config.toml
n_layer = 8
d_model = 224
n_experts = 48
experts_per_token = 2
d_expert = 160
d_shared_expert = 0
activation = "swiglu"
moe_layers = [0, 1, 2, 3, 4, 5, 6, 7]
router_score = "softmax"
normalize_top_k = false
routed_scale = 4.9
balance_loss = 0.0127
balance_bias = false
router_z_loss = 0.001
router_bias = true
init_std_router = 0.00733
lr_router = 0.000643
vocab_size = 32000
norm = "rmsnorm"
norm_eps = 1e-05
tie_embeddings = false
optimizer = "soap_variant"
lr = 0.00497
beta1 = 0.95
beta2 = 0.99
grad_clip = 1.0
batch_tokens = 65536
seq_len = 1024
train_tokens = 329000000
steps = 5021
dataset = "wikipedia_en"
Below are experts of layer 2 (counted from 0) of a mixture-of-experts language model. Rows are named router (the router's row for the expert), gate (a neuron's input weights, with its number), up (a neuron's input weights, with its number), down (a neuron's output weights, with its number) and show model dimensions 0-223. Each number is 500 + 50 x the weight over its row's rms, rounded and kept within 0 to 999. Numbers have three digits each.
Before each expert's rows: "mostly gets" lists some tokens that are sent to it at least half of the time. This comes from a sample of Wikipedia text that the model never trained on.

# expert 0
mostly gets: "d", "s", "y", "t", "es", "al"
router:466528517489516538542422559445570499483489483557476595490428464517514543512568551487417480514523507436455507552628455457438492488552506521450580501527585434491546523562487498468456416489393489482515391476503661515542466567531488501494616483478465473527518584507568346546479526432472482498452424500523474453475540494470510480488535439588458473465509547480501549569540517466496495485468522504499499434498520561454511489498580470519527514582510416577441485567420493521451513468589535494512471490545446472491531531527494535515645459534452412438532518475557540459659386479596442595501496366515549512408508517556521449419495472525551492569453568473516472529531503476443493583499
gate1:479481559477398510512554598417579426534473528520373531527496535558566561497498594484552478476471487463517441522422504498532479515495518511551416507502531465390578509474491536543464535404482487533584530404446576510441504448525477506522541551567566506464537491496551511490434468501489521480433474565584391427532480504495388501566461535424489545443570576471508494441509512458496490589524438472492529525560568487499488550364506589561418503502554438439474501496492524477500517451481552404415449433514484491401527563521489497488485521435436493635472506477572634557501486491522442489517591528514420464512397506564502519370510505465474474605486499428586508488483478516463539459529
up1:533467532402504523597448484570348496470452478465414474412589516502476501502521412473527549494439488523507519467557486619491561493531496430434531480455360533515546509384494429469561420552483430411570449537530456556466551561458587461526439508554547482510454532526549530493554445537455541530467507467466545441379510529482483501417514352470484428523447431469542518527462547549512545442508492451456495470512518545517550499534632470522438492507507511512468520483434460557556525523555523503485585493599503500533513510526545397523628439494401437523463523432523538542508514560476481448429507460509499525561531529411527515474594469416542480418543479531497448512464400527492546457479
down1:547521571435555528509521490447524582621530509453411453528545471442454385410464558473478485543504435530570440452474589460514528516499522460468446499557491619497513528512427476463481538450570480508519457527538500529491488564499423581535521526566478379513564524490528485458512493538504510524555526603441516383444458509415466582534440572476498449385510496491481475494488475494595545508461463445464499527515396507497368422493505588437383528542482558528516581478554517479501498365471539531487453477489578482518568382467464554508500511493504588520516504582439505471515473441457464521536512454532412572420448438503493430480415527492390483522464514522566525476508492463380467460480

# expert 34
mostly gets: " reported", " commercial", "La", " Racing", " Prix", " Theatre"
router:492559453523591502434454496453428572510427399492479567569530464523584512477465441476478429492479517429460488520535468593567560566543555526431471538547537418422462477538443538470423487510488395591551460571566518458568399538464460517437515447451489427562561532547511484545514469499415455463445475561452533525497520451418455454455583449550477474519494555476439547509490500557491548459432492521524568451458539553477451457454517570546499476556519462579445574550482471556458550500499493584534439397440466455584451555558428583523468494507496467482433573423566547439511508565576461506447501481550583541452519496565532577502575441572454541540465552534562470447538432511445438581600
gate0:448582575506495466542536442483590536477520536557494513523543501402552512433430513573472442520455521490451531554513515480452561585468489519570537523439447526491488411574447506481562480501534540465400545426512591462516468469484464420481456491514552511482517517492484490461479534572493470488498598497627528414426570520568465518393487492517454525419442600478457481535402514535519516428525446563520537494477501518551472501470624493590533487561520474486526407581441517503455563482463558530407492533482459491543558490557433493578400525503481511591376429580524576546546501543521579475425463596403453511493508484628493530469518410554494529536492443568405577485492493494424471533473
up0:442461545558524389439450539517483545582491451556519596492486525528360560436600437524487501487547539561461519465483487519431595535585459431479489519526492570482495593550513496558577567509451425468520468538421472474586533496492525483451556478502524460515442507618603554608455535481490451478464501568478450516510510548522480439569485495429523433558548479432535522523470460474567551521607480504473456508518578538450524463504505527540441529533463488465464541477434314444490479425515454517510518556477585522470432512506506502492552446501529435419483517503514579567518510557545522591501630460423512504498485604415524515476529552400595535535449438520496541452521505426568463474535
down0:518471553575473425542555524449531491455538444502547493501446574543524500520573477600490463509563512454499498509632497474449522491486438458501554549551505448512497390597471443505409443505579491549555523509520576488534447479551459548463508448514505404526502522479447443520614550561534436486539607429529423492498448479487457389434423585413579521394524469503496520545519500518426489451486460607595606457497494488447412507472520480485546588525483472526480431445428482451412472504471517484479453461461573517455510445509529434469442452503481533469502549515468409520514568483454485482391531575487448470518487520515463442552591466563450575382401445572488615450450510532512499471502

# expert 17
mostly gets: "-", "|", "=", "–", " Died", "Production"
router:563495424536528597466555493490513540489468514417505490582381485556530504487433410522413483573511517436478399529459362538550520512519549574510575499513509463475422460559447495435456509495437498483484431520549488505485474479383444451448496464462496491556536576517596521521464429475490386412441475519496550490512539433428507517498546445540460444389449582574521500490429517527493516460458512510547526467461556548521513457483502411491400498589479427638436461505406432479461551370555546498494460475453468490507494516545460534490627489572371458484482527515563421502585480516484505576448474462553490488474556497521529549389519516510521505560518501520555508483446507520512432572566
gate0:525478545533462494528504518519474434470461569469465534585457505533489633487547362521497500511480486561478496437596520491510497504476495561490514527460472524487514547546516489465467537400439545542495423576542541482473565470382471485518506478545572611493516626560499567505490500495499512472548568491553480500489516414526586486504542491371472487364463552559522527522458558473484510455588473472543542484440568578573580500512530458490559426475534495508457540579491527419463446400430521643486535430526573524472587560447406446501382543539457418554452435537542487496448406553519406450508521513476473427442503419550531572438492534486452543536522523546561527490445538454458486544525
up0:511521421517444392496506464464564489554432439525564457397487454528476522595447541370478508489403480560412605497556473543526502502584443533488587436526409476510509430494555480525421492458527482503511546494538459444494519519451570530484572511567507504466485528469436505522473468448477504406470505470458516447486543544579420509476525536538514510531523554538461447544578462527535611408529570463539445451496417566502522511573561503556508426499566500455501532444537587488608520544421588513372393525438512584551494527538492448451482582543473433563529471447493455503480508484428544546498509493432515535505450454463419482455453577491627494466517484513400485547470539518389437496436
down0:504396487557470501519420543483449412471564576447467508487519480550533481510545489506471474517642522536551428508530419585453550535461486531519519444558509451480456466529485446511586590477508481467462448461449584496495496588517629385509473535428462456476418465486570536473518547555523495471491510504503539513508433505456518523597490523527485573528423508517473512527455489503445408531490585544562559549507567455487500546490499526559470406405495446524541575495458473521469534492561447401569528551488361403479434518461437470508510472649455558463462543551471524459497525435556467467485585525581493445493505519421566501566479435428405413512520429475513467470560407474569500506389

# expert 24
mostly gets: " early", " announced", " Length", " Pos", " released", " popular"
router:506528426541558517422467529485475552514441441459454538566481489568561496459407479490488464470413503433460412503486477546550568583560590565478499590558556417445441418556457556463456485459429451578564465565512492434552467567467465492477515465444440466542566501534552477575541437510414420467423484512471533463462541440436458439443589432538408420452514560514442592487449538578435517488447480535533580468451553543457473444522454528531482461523463429556451477531494468545473575510506532542546428458416444447579461550551453542551462465509495476490453583429543515423566452536558435532428519486542593549474505451542539524492566467532456549564443561543542453478560453558476425536581
gate1:498557512448516544488492499579559492511468477429518508436528584549559606404560570457457551499522544517442543428476558382479495589492520447541503514524422568483492491520516479558484499474513424544463484482536517490535522483505500554476494573504484475460488513546542489490543514555440464571570642511505554515496445559579509600461415566571396387411576493501526530605572502454501531482499468544493581460408578439467536576570527425452521533520490489554481455526479494532512500519557513436449393544399451464459432554482508506500480523474443528463422446627545455602582565577489471570429484541535591436506440459520505430489530545554538570483439582475430468452517499524442541483469
up1:566546618502508542553489478524511471495550529432558474480501461486417507463445442511492559525445460508515553502532448456550554571487499464470488446445483402493476585516377529409463430581527511472461494594515514478544557583455511380591498542467464555585593462480511501435503513488450517483498521516524490504529520399500527588579551536567519512512370520510589570568505391520451417471560515516492444488501512529545411546337422462438480491547605499496429507473485488500501500535468503546532557470512545509550438496401434515449455489486565524423516623492510561457503383493523539527489594452497417462493566453542518603507479512460492491530525579538434471540535425476516537576499
down1:508431419443544556446473427464583530444485555454537489479492491580486498425406513500592608485462517470427541611508514477431370453408467507451491481484505480652531464452441467527491530496457521509431562475576539508561551511512491548430522453460546474440551457465518459509504465528543550555467413551470455479512552539460510574485520542506479596511505492587523448490453569537473517490502590525411528511496468463567539428434530531461497367502482508568471469555592401446549466547510569463592405524447526600478601448464538493595442592533537497519508445480457496439502589488446504541440511481482416499506507535487464514443490578552498430543517556531541497503474476480555628530448

# expert 9
mostly gets: " Pe", " Kevin", " Supreme", " Cal", " Density", " Dom"
router:517556429545549562461471519433461535486460436474450561563489462524539526447430453465530423460436472431413461503514496562532608558512549548429517583558514420422444437553412559483473488470506433573556465541567470438545436586463495507412568503480426397578556505556543481521538432470472409485455429528457545459497554432451530465477548426507427411484553563520464576469469558595443530466418445574521585495477537550445449428528489517539513476565482458582464499525484438565466548476520530559548446450442460468538477557542481539530462492510478443465433510426557548435542476544500443517427451458559577554471509434553505579481544420569434545537463537505535446472533459554464419559555
gate0:476546422500541579473499516451526542501523479498546497523481527515486552492548475424453533488438524488573477479433489644400494392531417564473447534472533481475516510538396479415521487436410480616460505541586534478519461538463451560479521560509466598483501514485516466450510587523521484445525488579464600444611515397475479605498418536502503469546481456490543424471516539435545601491476547512516441485434490556510465520508431555514368503589430546537508420562432543508528425461567442514435482422552503542533557560576525496370460526497462447579521533522595572486549606475498419583524507551524561502495587487591486533518493485543496531506550498502497450459484514464418493547539
up0:538443554469475476534467588474525530498512497522515478474450636505503540514470494437508427466515466628470497501521503397509509525419487511543513533543514534563616545467538424463452464506525458421554558340549570525482474501578501483526494416500444546488410431509502592490517503590528523506479555530546509490490445469554466483501532491471497493452563494449428553507428454410591381514453424491573518518562576467473551414465472429466654468459542551477471533433475575489457513430505545500568541482409518431519449478390452534561520496536491492431493529518457406411456543471569542463530501455503543586413522536501451442487572527519471561460442405475578540570493472479519527497580
down0:487557559633531492463530523519480565454474471383446476430429529396476442515544536481489549437529542478483455519530487435471551586504579516582416556460513492471462481451586510521489434479461493534543425510537472523466503496447523528420513433584513502405573558416488504530565506467478524481553537580508470458486563464522583612479460426455443518457572570509531395517394546541413420509472445557461533572566433438453432538449557471401479516507473458458500524507469488539450521563508480538503533390550488482530484508527528439513463464493513526419525519561543561498432457621505518511541525502564434496573440527425513467539417403498555462477545526542429454499569369493572542537568

# expert 14
mostly gets: "\n", "==", "See", "Studio", "==="
router:591495465513622513626495514489622507467494523506476536540507469535537445507490439450486440588476544449564500429490480482539479518523543499475570509516479526470558481533431516531429409504515524535530527489495485504510518490467486500477561510487454486471567438546493496481490509457500558418484476516535547505499559445511529414512509507418490465322482472557496590424407514511553632525504444514503505513502527709510433498477424489497522481472415433579460499481445454462473524368579532573473493494483471491529471538486472557508554335557412488543393496495604496522564504502543382615518545462576490510430520549519460466444501506554464499437490513528486499512528416551501518546573
gate2:462445498434522564411484527536465543462545505506434514501485412612538506533427421474490511535554469480563520447494489558447499543550476498599595471585528477573512509560471535473413448438373526534481552441509538492438549499491540611377483460467483572455520633441486564561386484533460557477576546550660473459492539440475549498460574564550517531477491474481483489526523540437510474457550508479472472527518536637470536544445536467465465469490475439535483473470559507489485482480564471598456491544503484529470428421564385438554433548479431562496480464546566450554506488472551561478489480488533546424514527569521536529462411581521514491501453522452468518426466345537515507509498
up2:539550493476508390574439488476596459492421451510561499540542586537406550501576605522464537514479593524489416551503489461622486462383528492427474551530583493489457512429522507492537598490508514424504514476510523498549507514477488521474502507508481509464461403519521421474529572552566548477466440436434421495594516477453478472531472435429518443424414500443482520428456504556472539559470487585451559448485482465440440361528489577586480471616536525468495514531504506500515478525399442472497524505437580516447600511567603575437538400527554397482518597501456535552491449535500509501520454496551537546480516484437482536565559445538529445435478484568532420537443516535496516463575
down2:551478385413557509483475561533418490487531437412496588502445509440523527583549466426440505497545522488528392416472500560500518582525505508462498470530492563536586506510498589519519476517482462519445578481630608483398452487566516410486569458460510537441547477553448491549567494539509607439505434543613524446464461468527505438516627466475482600445441430522517485492480453520502538426442455472485541510494518599539457464542492504464542408574572487498446558503580409481507511478451552556477481504523551508476480500516463522492479477534600430498493582541580432501445437506473551614417488427617529480584468440560490483493531458514457553470435529506485443507424428499457472522491

# expert 46
mostly gets: " (0)", " Michel", " Standard"
router:488565427522536509443442532468478564504429439475477575560506412558579511459450494482482432453453474463437449480491490556572579546567547574460499558572543422444450437547440567486442461485447405607575437560542495453540465529479441527432520469442448442549553515564549506544524470510428434442430471539475536479456520445426490478442608415538447451486518538462436556467458528564491523463422472536531558473465550528414426433504493546546484474532459418579436527548474431543429526439506569578550417461425456484559467558571462577518473504482454481461478571442541544450535457556581433519447514457552544570433526485529535561470565491566447506557464574550528437501559455543481465539584
gate1:489554461428525486550501435504486432484474517579574559426495554536502543467485494553463551559389557600467563426434590551495497479486507512504510450491575547505455495456427573509500514439472537511503424542543428496523543507504553478551556496476518461441505535554386461561504517513510512544435478463452481459545475425506442478441574408583589577478527517530538443447335538532573594525495514500452465489398472391484491478570511564487547544571552491438411441573429453425476546471464482514594467463466551471559509518571501472498481427465524530567505473543551437484492466536488478473444506505519515493507524545476570457558609497467476447444569587536503485386443455583479409472635
up1:511495521506483521488460530503566583400501464572497416485438533532464531562465532544534519583467466529545477552478523513510536575598463534560458516386484577509444437553438527491512465516571470441507475468509519578590498531499484374483427487556570376635572524557515473524489528568475542535436462596530504464536387395562414521472518459528510517563465528547523518529475455487512530429483544467395457576521476481474607449523502480554551496520481532425499608457589622486476494504496515428548509444548432471429485518520409453516429573416438516440511492542470482423496481461425562426557442428509489507494536501503486521491458521429556489461538603518479551580505449539438487418536
down1:390475491502319483483529486525473488522528560541499506547520566467452489492465457548438503489537559505446569483472548543407464428537463428374536506486500448493470621447526565539558444557488532473435509509499506516517443513513584574517557507558474566466528506472520457483459538497491536468465547370493545576532557587450587607428570548470503501441472503526502480465589528456543533501514544492500545475467528509511487437479437470469481579509498504502501526383424511524579468589467528493487386483516503532464540449456577509608447519472550490585516410541431540579446503489431571427541541495435509484417541498514487420480559501689473526454566509446503546471496473409571473531496